Experts of a small language model.
Size: 8 layers, width 192, vocabulary 2048, 14.1M parameters.
Experts: a sigmoid router, 24 empty slots to pick.
Training: a variant of Muon for the experts, 355M tokens, 5422 steps.
Below are experts of layer 4 (counted from 0) of a mixture-of-experts language model. Rows are named router (the router's row for the expert), up (a neuron's input weights, with its number) and show model dimensions 128-191. Each number is 500 + 40 x the weight over its row's rms, rounded and kept within 0 to 999. Numbers have three digits each.
Before each expert's rows: "comes after" lists some tokens at least twice as common just before its tokens as in all text. This comes from a sample of Wikipedia text that the model never trained on. Tokens count by the router's weight.

# expert 79
comes after: "\n", "|---|---|", "---|---|---|---|", "In", " 31", " 28"
router:554491486529570518436494481552449508546541512517469441516491560462466453497405499456515451519390528485404449571589477465468454560506477455498521502491498527512535553494454549532475571470541506
up0:491509427437505536487574549530529534565517530484469508421454490500559427573511483505475522469469492553495557505535525462419542482518555462508494445502433485523486530560526453517511588443551436
up1:483498526497521511533484441426462488467514527559471463454514546468454464425475536535445457420505472483493451493528556450506438556523445505482478533472517446518520438470469482584406465503549537
up2:480496504434521442497541489546564518581457527547456514501480540517483572516511463487513468547492490471402517480538536430467478439488515552548558566503495445500568565446484524496523469463549515
up3:490510505548438497529501455523505486508409398541546530500506419534541550497359516517468452471463480460520476474484469512475446587531487537451462480561543578496520493576452503513526506540489443
up4:492512473529461490504530391494513516504491540581518584473497490510585563570448557494481456478489493493434466496513447455526500446439511445438505472525536555505482483503516505545527544503456512
up5:488487441514456441469600436485442531458616503557479460515525508467574479516561493525536472549478515534497548481500542474504426527475505517502474563534479482541494554527437460556424559555495534
up6:537511538577510460499502459523499517543554521518515478505520468485485524483510464435573462486422534484484442484509490473470434505544462434436505569573572514532496539492453511490468562495529513
up7:507543528471516528472548500538466473512471558454482470501500445463515567478475483410503508534549461482491519451533438424542516498448507481587523455547495475555544486468507512494480488470504560
up8:503552462529532545517454469525524471444497524492490507496481509455490467447484481456533455516502440542498476483495453442504515535554476495529497538481577467546460569488420437537465511417560531
up9:466492486532474477486521526463488498480545519479508457483501505413482572522480577486426523507505499538465499446496449483433589457487484465567639506422527503446553550561529482553492539549512509
up10:527515426457483510502430516497562471483562525582503475564547498521500523457470452538420498560501417486433550562510463512471497512478582522411565508524468491589544465436516523555437532454480475
up11:508551513548499468442531501502440508576482585501426426456497475500521464504497452491523542516531550437452473494427537543459496483553468459508445561451553452470442513541515543488537474529546498
up12:535486514542453562495398482515457498458500493464586546519504548540515514444422503523469498483509470512471542549574466457537545502407468552500501480444499566519468493553478560524497528489560620
up13:534483355548505473405517531540516445520499499537496511546575562415487558490556537492515499436482483471507466551473516570528497491522460531543532498399472471481464468513474492535485521485412522
up14:449487490518489484509551470489455537483564482518449432616568460515507499461509478451517493498488496558494550498556470548390496538463473518493474504587481499488575537512471503514495490512501502

# expert 65
comes after: " ", "%", ")", " Team", " Party", "ate"
router:578471519508498513499435513515527549554527543467398465535491474475487565512518467508475448548506441539478529518539534478416466531503463491484388463472498549519559486594469512550543490453536497
up0:478475505579488566439478542539495639565504494517478517504456465469516536540500560488485494490511512523485462558545468474505484510452420426488415507487543583505481513481545480547411479542540480
up1:523485491526542464523487485489535600539510550497499493581503480512481531493474528450508515527553529532567583527483539492413531490481509498529524526457476509450513463468486460483506506501479429
up2:543532507570489513482507492571439449494497482470454493496445508470522536458525565510520509544455580499466413545445427502528558510401478517572548453490493468504474552479470506412459473482466468
up3:519487475462504529559488468431459451540504424462508447478511516504516454498469528550491548445456528517439503469553415514462394449506519529502567448518564504518464497508539565425528457483515543
up4:476487487484490502472471507453375519566551518491520492526539533468535419565535443532474519392571597535517515501450455437483550571437517521500492446463508521511559507475467558580498502452453410
up5:482525462492496419499518542583555511526567536444468529539503441519475510479495445510506491529511458445532498513518476523451473507570520497472472571453538490546481463534417511500524572483535490
up6:444521444501538537482506520496507481541536529478444515574549479475501526483477515444478550520535479457424530481485559530524484533415421470473412524603469520542512515517547524543501506479531460
up7:539487508450471529519475468548572441550538554501535515556493591551470577504438483527416494518488488567467507559522469469479451469490503454522459557505480495517506508470505454523502516447481403
up8:542564555483484494496473546474500495563492510473507484510485476478498476453471474585483512498485517607596514395480443440497517546523530444509537483500522396478511495458447431547532472513540492
up9:502491511498498454475538490491459530542519528444556509428488592473528516487482502493520506381548522502537440470515511487465468558426447488515525414527482563571470449465380544529500507495539555
up10:438483558575486498445381451581474457478457467427534480515528463425526502516448583487423400527533500528503452556439537506509554489459507487520538509487558454530460483536522455479474618551497471
up11:555507483467486498467456539554595499506527481468502551531539410484507590527475430458417520563474555502511458489607527536503533452522451471460475505510491537446456527512542561478410470553462493
up12:539552468531533450494481546532533527503525467559492518530486476540460548534522499459496470456474570469435572489556558547494522563494505485556427520484538432514502528489490431460519512459449499
up13:512400480474588491477434556569533503477503501501502463545449454532548531447497533468534484495499483462535546446541490525504566503434478451484474471548559456560485453421495528582526512545439522
up14:481570509552473461508524449470521507554464509510470483571445553471456486463552510464531498474504519542519509529479464516526517522511541440490477441480536555495555489505501534507549545520563458

# expert 60
comes after: "ed", "s", ".", "ing", " located", " an"
router:491531478486481511524461471529489483519507593539435443506496491429497606590541548462420426484509468488489496546558464463464532561454514483501436490407420479492432485512518525515452519439529547
up4:504492481440528481493564475495491464527459541532444504511538563484515490528486493449484487459569462475597508453519488518523526493445464496507506531570547528458553476500494519409534535529544567
up5:530438494511527539516491485510510539530462483494535484529415375468465506581519489491452462420440567518488543505494462495497553459511530476441450450585483467557503531513427470573501524452479509
up6:576485523441546475505508520551521523508465543462458474532473588476444455523554466526515492517493522530527579545428478510460516495481504465457498538416436529552528445520563481450504502428495420
up7:487503566471463516542468512545489489572454554557605495470510499466476561471544448581521451519494422462478508514445436484544502507499501452499484433498516461458509524438548523521449532482495436
up8:551527424566514523462491472620470441488444580523524456454555502403460548507499510445455511522564508552467463595523459547458574465458519436499519491462476465539447443528493481470475549476548472
up9:536476488514442553446540530531496474539533403502531466518517471548475504556500555504469503474506497549522542511474493456531508551573474489609525441436481469530406574457464529533478499469514542
up10:570492482467460536467376527563499549486485470556552503449467533521466390525547466549479427492529539434475488598559484509495442557552525462430440517576491441439454485454516610503483508481519509
up11:516467467537472563476532538480416646493492483536474555473465448494584522459510578484469475519514503491418501497468539484456529565476493465445517484546496517480483486492503557533462468492567521
up12:441472420461524477552479488514452493538525553448495561486466536560576471477473432500542550454400479450521513501517499551579486462528451527477511514507441464464519475533482474485535544527484507
up13:475470556532524511527518512573494455446526522433510447532432510550514476537492493467508500451535532521446506537422450494472556462505464534496451576488534515509499490468540535576458571482459547
up14:554475472489478425514487540579488503493531517498420513477541457513482519535568468501499499590521486419475525573548480508519501474515468514495496509434492487535486498542527520415455515509491620
up15:459485504500456548491547504487459537434476449477434540444474506516543523512493570501495435468516461567490491473441529555535519450470486589545431520532453506482547475483533472543480536464585531
up16:490522486521470512584576455534515515496536549531461557597458482491494488570564502461567547472492527500477555470494499468507512542487406463536500527513472505540534407455488472517512535554501532
up17:522495503502488424582582547491434564581527505457581493574456491451490460487444602531540567537516473569494502491554506541452582463458469573486512462519432507482539567509456568501536500519517481
up18:450495466520570416518513493500513561509580540560528507424521476501490517512490414499564514474485529463526526516453517482490594499469459572570499546473479491462445434513496532531516418570481473

# expert 33
comes after: "p", "-", " p", " C", " the", "c"
router:550515577502521470472513479523544532547533524565438449545534498453462482536443477471481486517533450477529510521559497570488468536505495512499532469523496527505521508517522562520495543470494489
up14:494487496492432558488501534541525543473476504526494453477521512488511567519494517525489428474555524432478484445569560521467479485486475521519499443483475547543552482506527505542441465478397481
up15:538542571472467580486506552546440526451515492522549513494492500492490499497394508546489552472506472576461501535501457476529448539500482457494514494479442532519541496524501480517548467496556500
up16:541509566560547503511443470515495530473449541459491462479483477494445474514479417574544423549538466503489485461553447506484495480498531490442597510545461456528540503527505523508544540526465481
up17:543484558488488575487558491437457452471448478573470539509505481442492496467480476512450461481502471548484555579448524508528443477570492509518459510534550508521512535440530484546440552442509438
up18:486497406445524490422484511507522467539562544492478492530522521528506526534456475473462457501533487496543535472480501564494529480476491573497503558475521495509509451518567552451447554431498487
up19:578530490520424482503482534549544457492538492560527541520461502458528543522544485471480558552527478503475447490593536551463538488483513572470516458426495506526509523446525516487419548432421512
up20:552488500546475531518518512488547466522482492501574515478556473444536530473438488561416496484426517514509488497547470575439450568507502440504543504530481538423577605448505502488465551505500421
up21:531502552559497473420538579488478482566437507491464499485410485491488552489425452509563525512559456503532565518471443485551470439481495502467455467532476473523517489520512518470561510535527544
up22:502457539435476443426581412541477446442452456543467441396503507497524483481531532481562488496541477486573500504430508556508454471492539552543573443457533517463501491470528558481488534548501522
up23:535425473473524531464489552535482495468540514592529471487454491495462574490472480500474505473459431518461556465501557590496485489460436522477526475549492462498524422502438536489539520515523530
up24:569470508552535499509475577450491580508496496504444442509515520477524436538513481462506503506445515505552482437501507465500555483459528461488559519509521504518546482526490468535500440461419533
up25:493510532495468482515522518537494548534508473504466494575521529480400448506533476542460499470443474438562509579448531475453450502472500487584480530468423502511554493476474496505539569460424553
up26:551593482467506561479488484430477526536559551481560501512504411464422456474488473534499523468503511507587529480514455464511485467451534461545453537474511519517489512593501488457447494394513456
up27:546492574544554499525463498482551529499446525545466508442469463469521556500512451498533530496537445529528514518510507556455506513556523515414589549477467485517452546507517518491475442455483522
up28:560549575508571502527457450467510488482568510615464411534529497509541523445466470527550455497554526418553481474620496513470524474493490489516453497456520496484481516478492399548482503478460449

# expert 25
comes after: " ", "-", " the", " su", " to", ":"
router:513414599503530488512501469479453449506518510513499506469487511462471518534536461456476433536488486556458462527493523505508520569565456410481465504426494513581476536565576549466587493472542464
up14:506494544439532581509494562492505495516573497517541470494447516476470471477443513458534449451445487529512540448545491466541466509495474519493504457544554532554452541482544529530520507473499545
up15:463564472511466458462492457472501476523486512502467491442539514518466484512540421436467443510514453534550540471501498573478427515526590487473481528432498493512524525489586549490542506466556457
up16:481512481537489532551529440492533501419490490496505565477567482395506511503454503522496483452495496520475540523489531505496505517451467496544459503436507456510533528583523436489538512520476528
up17:484458476523452537481578485475464403522438483490499477525494505432434503496469448463541472488435546456486539456532494497458455516573487470526402524452470487478493488456549549449581491447567502
up18:490491503458566497511509524495591502418470482514457464503517507457575521490463512424493499500545530473523509526469596449476617469549483556527530597539525470487521520497470505554528476520530433
up19:509497536470521493477569601462546493481528471443525535484580506423474568568532470456475493506499527516517512497580548521498562503436513530427512547498417503537492525486582478450521522474551524
up20:485431537519488477561562460532513469436480550520487463483484470456541492461559509506558511546462495557518452474529518504428493454486497470455469460428411524505442552493503467560580556450522493
up21:535482577440573472487511541504516455484475479521554460439516496519498549425611514500504454436520476532511539534499469541480525527549509486478543534437505470495493535477480552514543501467516503
up22:517463584467485484458506551492488424496483561457534490531536495545543513443487426485434493541579513509492475535549465472526455514445467503550439531513454504471502586563531505520452501492520513
up23:439448498526507508482503451485513505573526547448487514478633571509540491538548466471504447508543473512513452508535435519461404539527464514499445503540478549508501560548592549529541472496521472
up24:473421558506504539501451465491487498526510504564495517514418442487478520494477549436493503446512473492476449556539562497487519520506498529470464519473535522518566533419571563464512513456494543
up25:539400539545512537530492544487582466487500569502528514422461523502479556560525541476453466453441519523515475486530438460524466513487488433541457484490501567444496483493557500489518518413544461
up26:475488564518553557559484477412462476481460462484490454494581531468519494522541519538527556464433478509509493494600486517542469514540519485455572482458510464492531484505501485510517505496510518
up27:561476559496495474450497543513504458462500544545580518511498460413504608491550424469529468457495467553513521546516490546478538460488472500438504510415480511572491506532521524505514499518489465
up28:564534599460474442513568471526538521465448543555496527485471491499423472505507452497487450497483469460495473474493564486519538543493469473464510565446464563519523520445497512570580417494510482

# expert 50
comes after: "s", "\"", "es", "ia", "a", "ies"
router:527521532524505454485493453500475496559551497532494479561503459448494546507477455460467515484440419447472508518511537490472510556505559539494485489447476539560407551522467505534506548519519554
up4:562437465563466517523549524572550472489509516464480445483484484538508463514505521519491510554420489450610567555523453455534499513470522471480543510492511501369477569514476510474514507450485491
up5:518528489469534458475467577473452537520478445532500492597525500525513447471519525547533559537587544537504476482474439502490500553467383488453446485520419479566496454459451530560549462461530516
up6:533508524496500517457522489543509503498554526569555498527504478447526547510538530485514422518415449499532523455538573468429498516535499482431482515450508526530548461527475514478496562566536452
up7:498537535552511488496515420548483450540538467454504484559484557517478523445429491509436465558454509530537414519455533455479531550449485573490441567491504497522510444509498477507463477564464528
up8:540535512424474504502424593568516597490562494453458481489493494531451490574501500508454499523498595532537559501519515488578422476474500491485425517483469517532494501510448550540519518434524501
up9:449501494550507537563483541564482483530512489493509475559446515499579512391471454466452453511481531488575498485465476519458522504514556489471501514495556516549577452470503519468512519485482523
up10:455457505596507543476540503549499494512525492470566450480453480546470446442474528503485491549453544523572503527511476471578530465460510514487535455506432451501502549533441432541545508435572541
up11:393518470520515490454472485462522473479593417544524452510495525508548531461532489512468470468461547514491537552467417536445488539512486542487479456428488520487465499473422529515488481528431508
up12:527431453496530487489432606535497499512487440475463493562497479505439521602489481480474425536500531486469526577615476545378549463502495474533463480483511485504521440541587493473485491463537448
up13:452534455498533483511564524570538561519534478524496514507529520483557434499499445502445529514504507508438520518519525521459527490432551528512443561493518522534476483515500497474517480447496496
up14:479478519489580543470486538504530531482511542502594512441482559469548476582522459537440550504458501518488521493533529527523432488442500482493434542492403503544463473534480480518476564517451479
up15:529494463494512470539535480522510442501492475512493505491511432499505466516578509495548412459406506467554482448505433410505521481524579605491531518604517535500498560493460497545490481466474465
up16:491551518555475468518486476484451465550567525585540481459433487478519587438408521526531589453439459477556410534511490505535498510504450438541558499450499497409514511426475512524451548521489488
up17:462453518469446438496515495489515551547501550532446494497503546511490455512510490413468506513450401500456510504496568528429500531384471537507467565434460546491527407483544470551484515511460511
up18:468465506460481501440475486490579455516545479514517539466462486491534452495596572506521537498475492512511510447548573456484484465551517426567489494493553449469509526490501522521477540461537476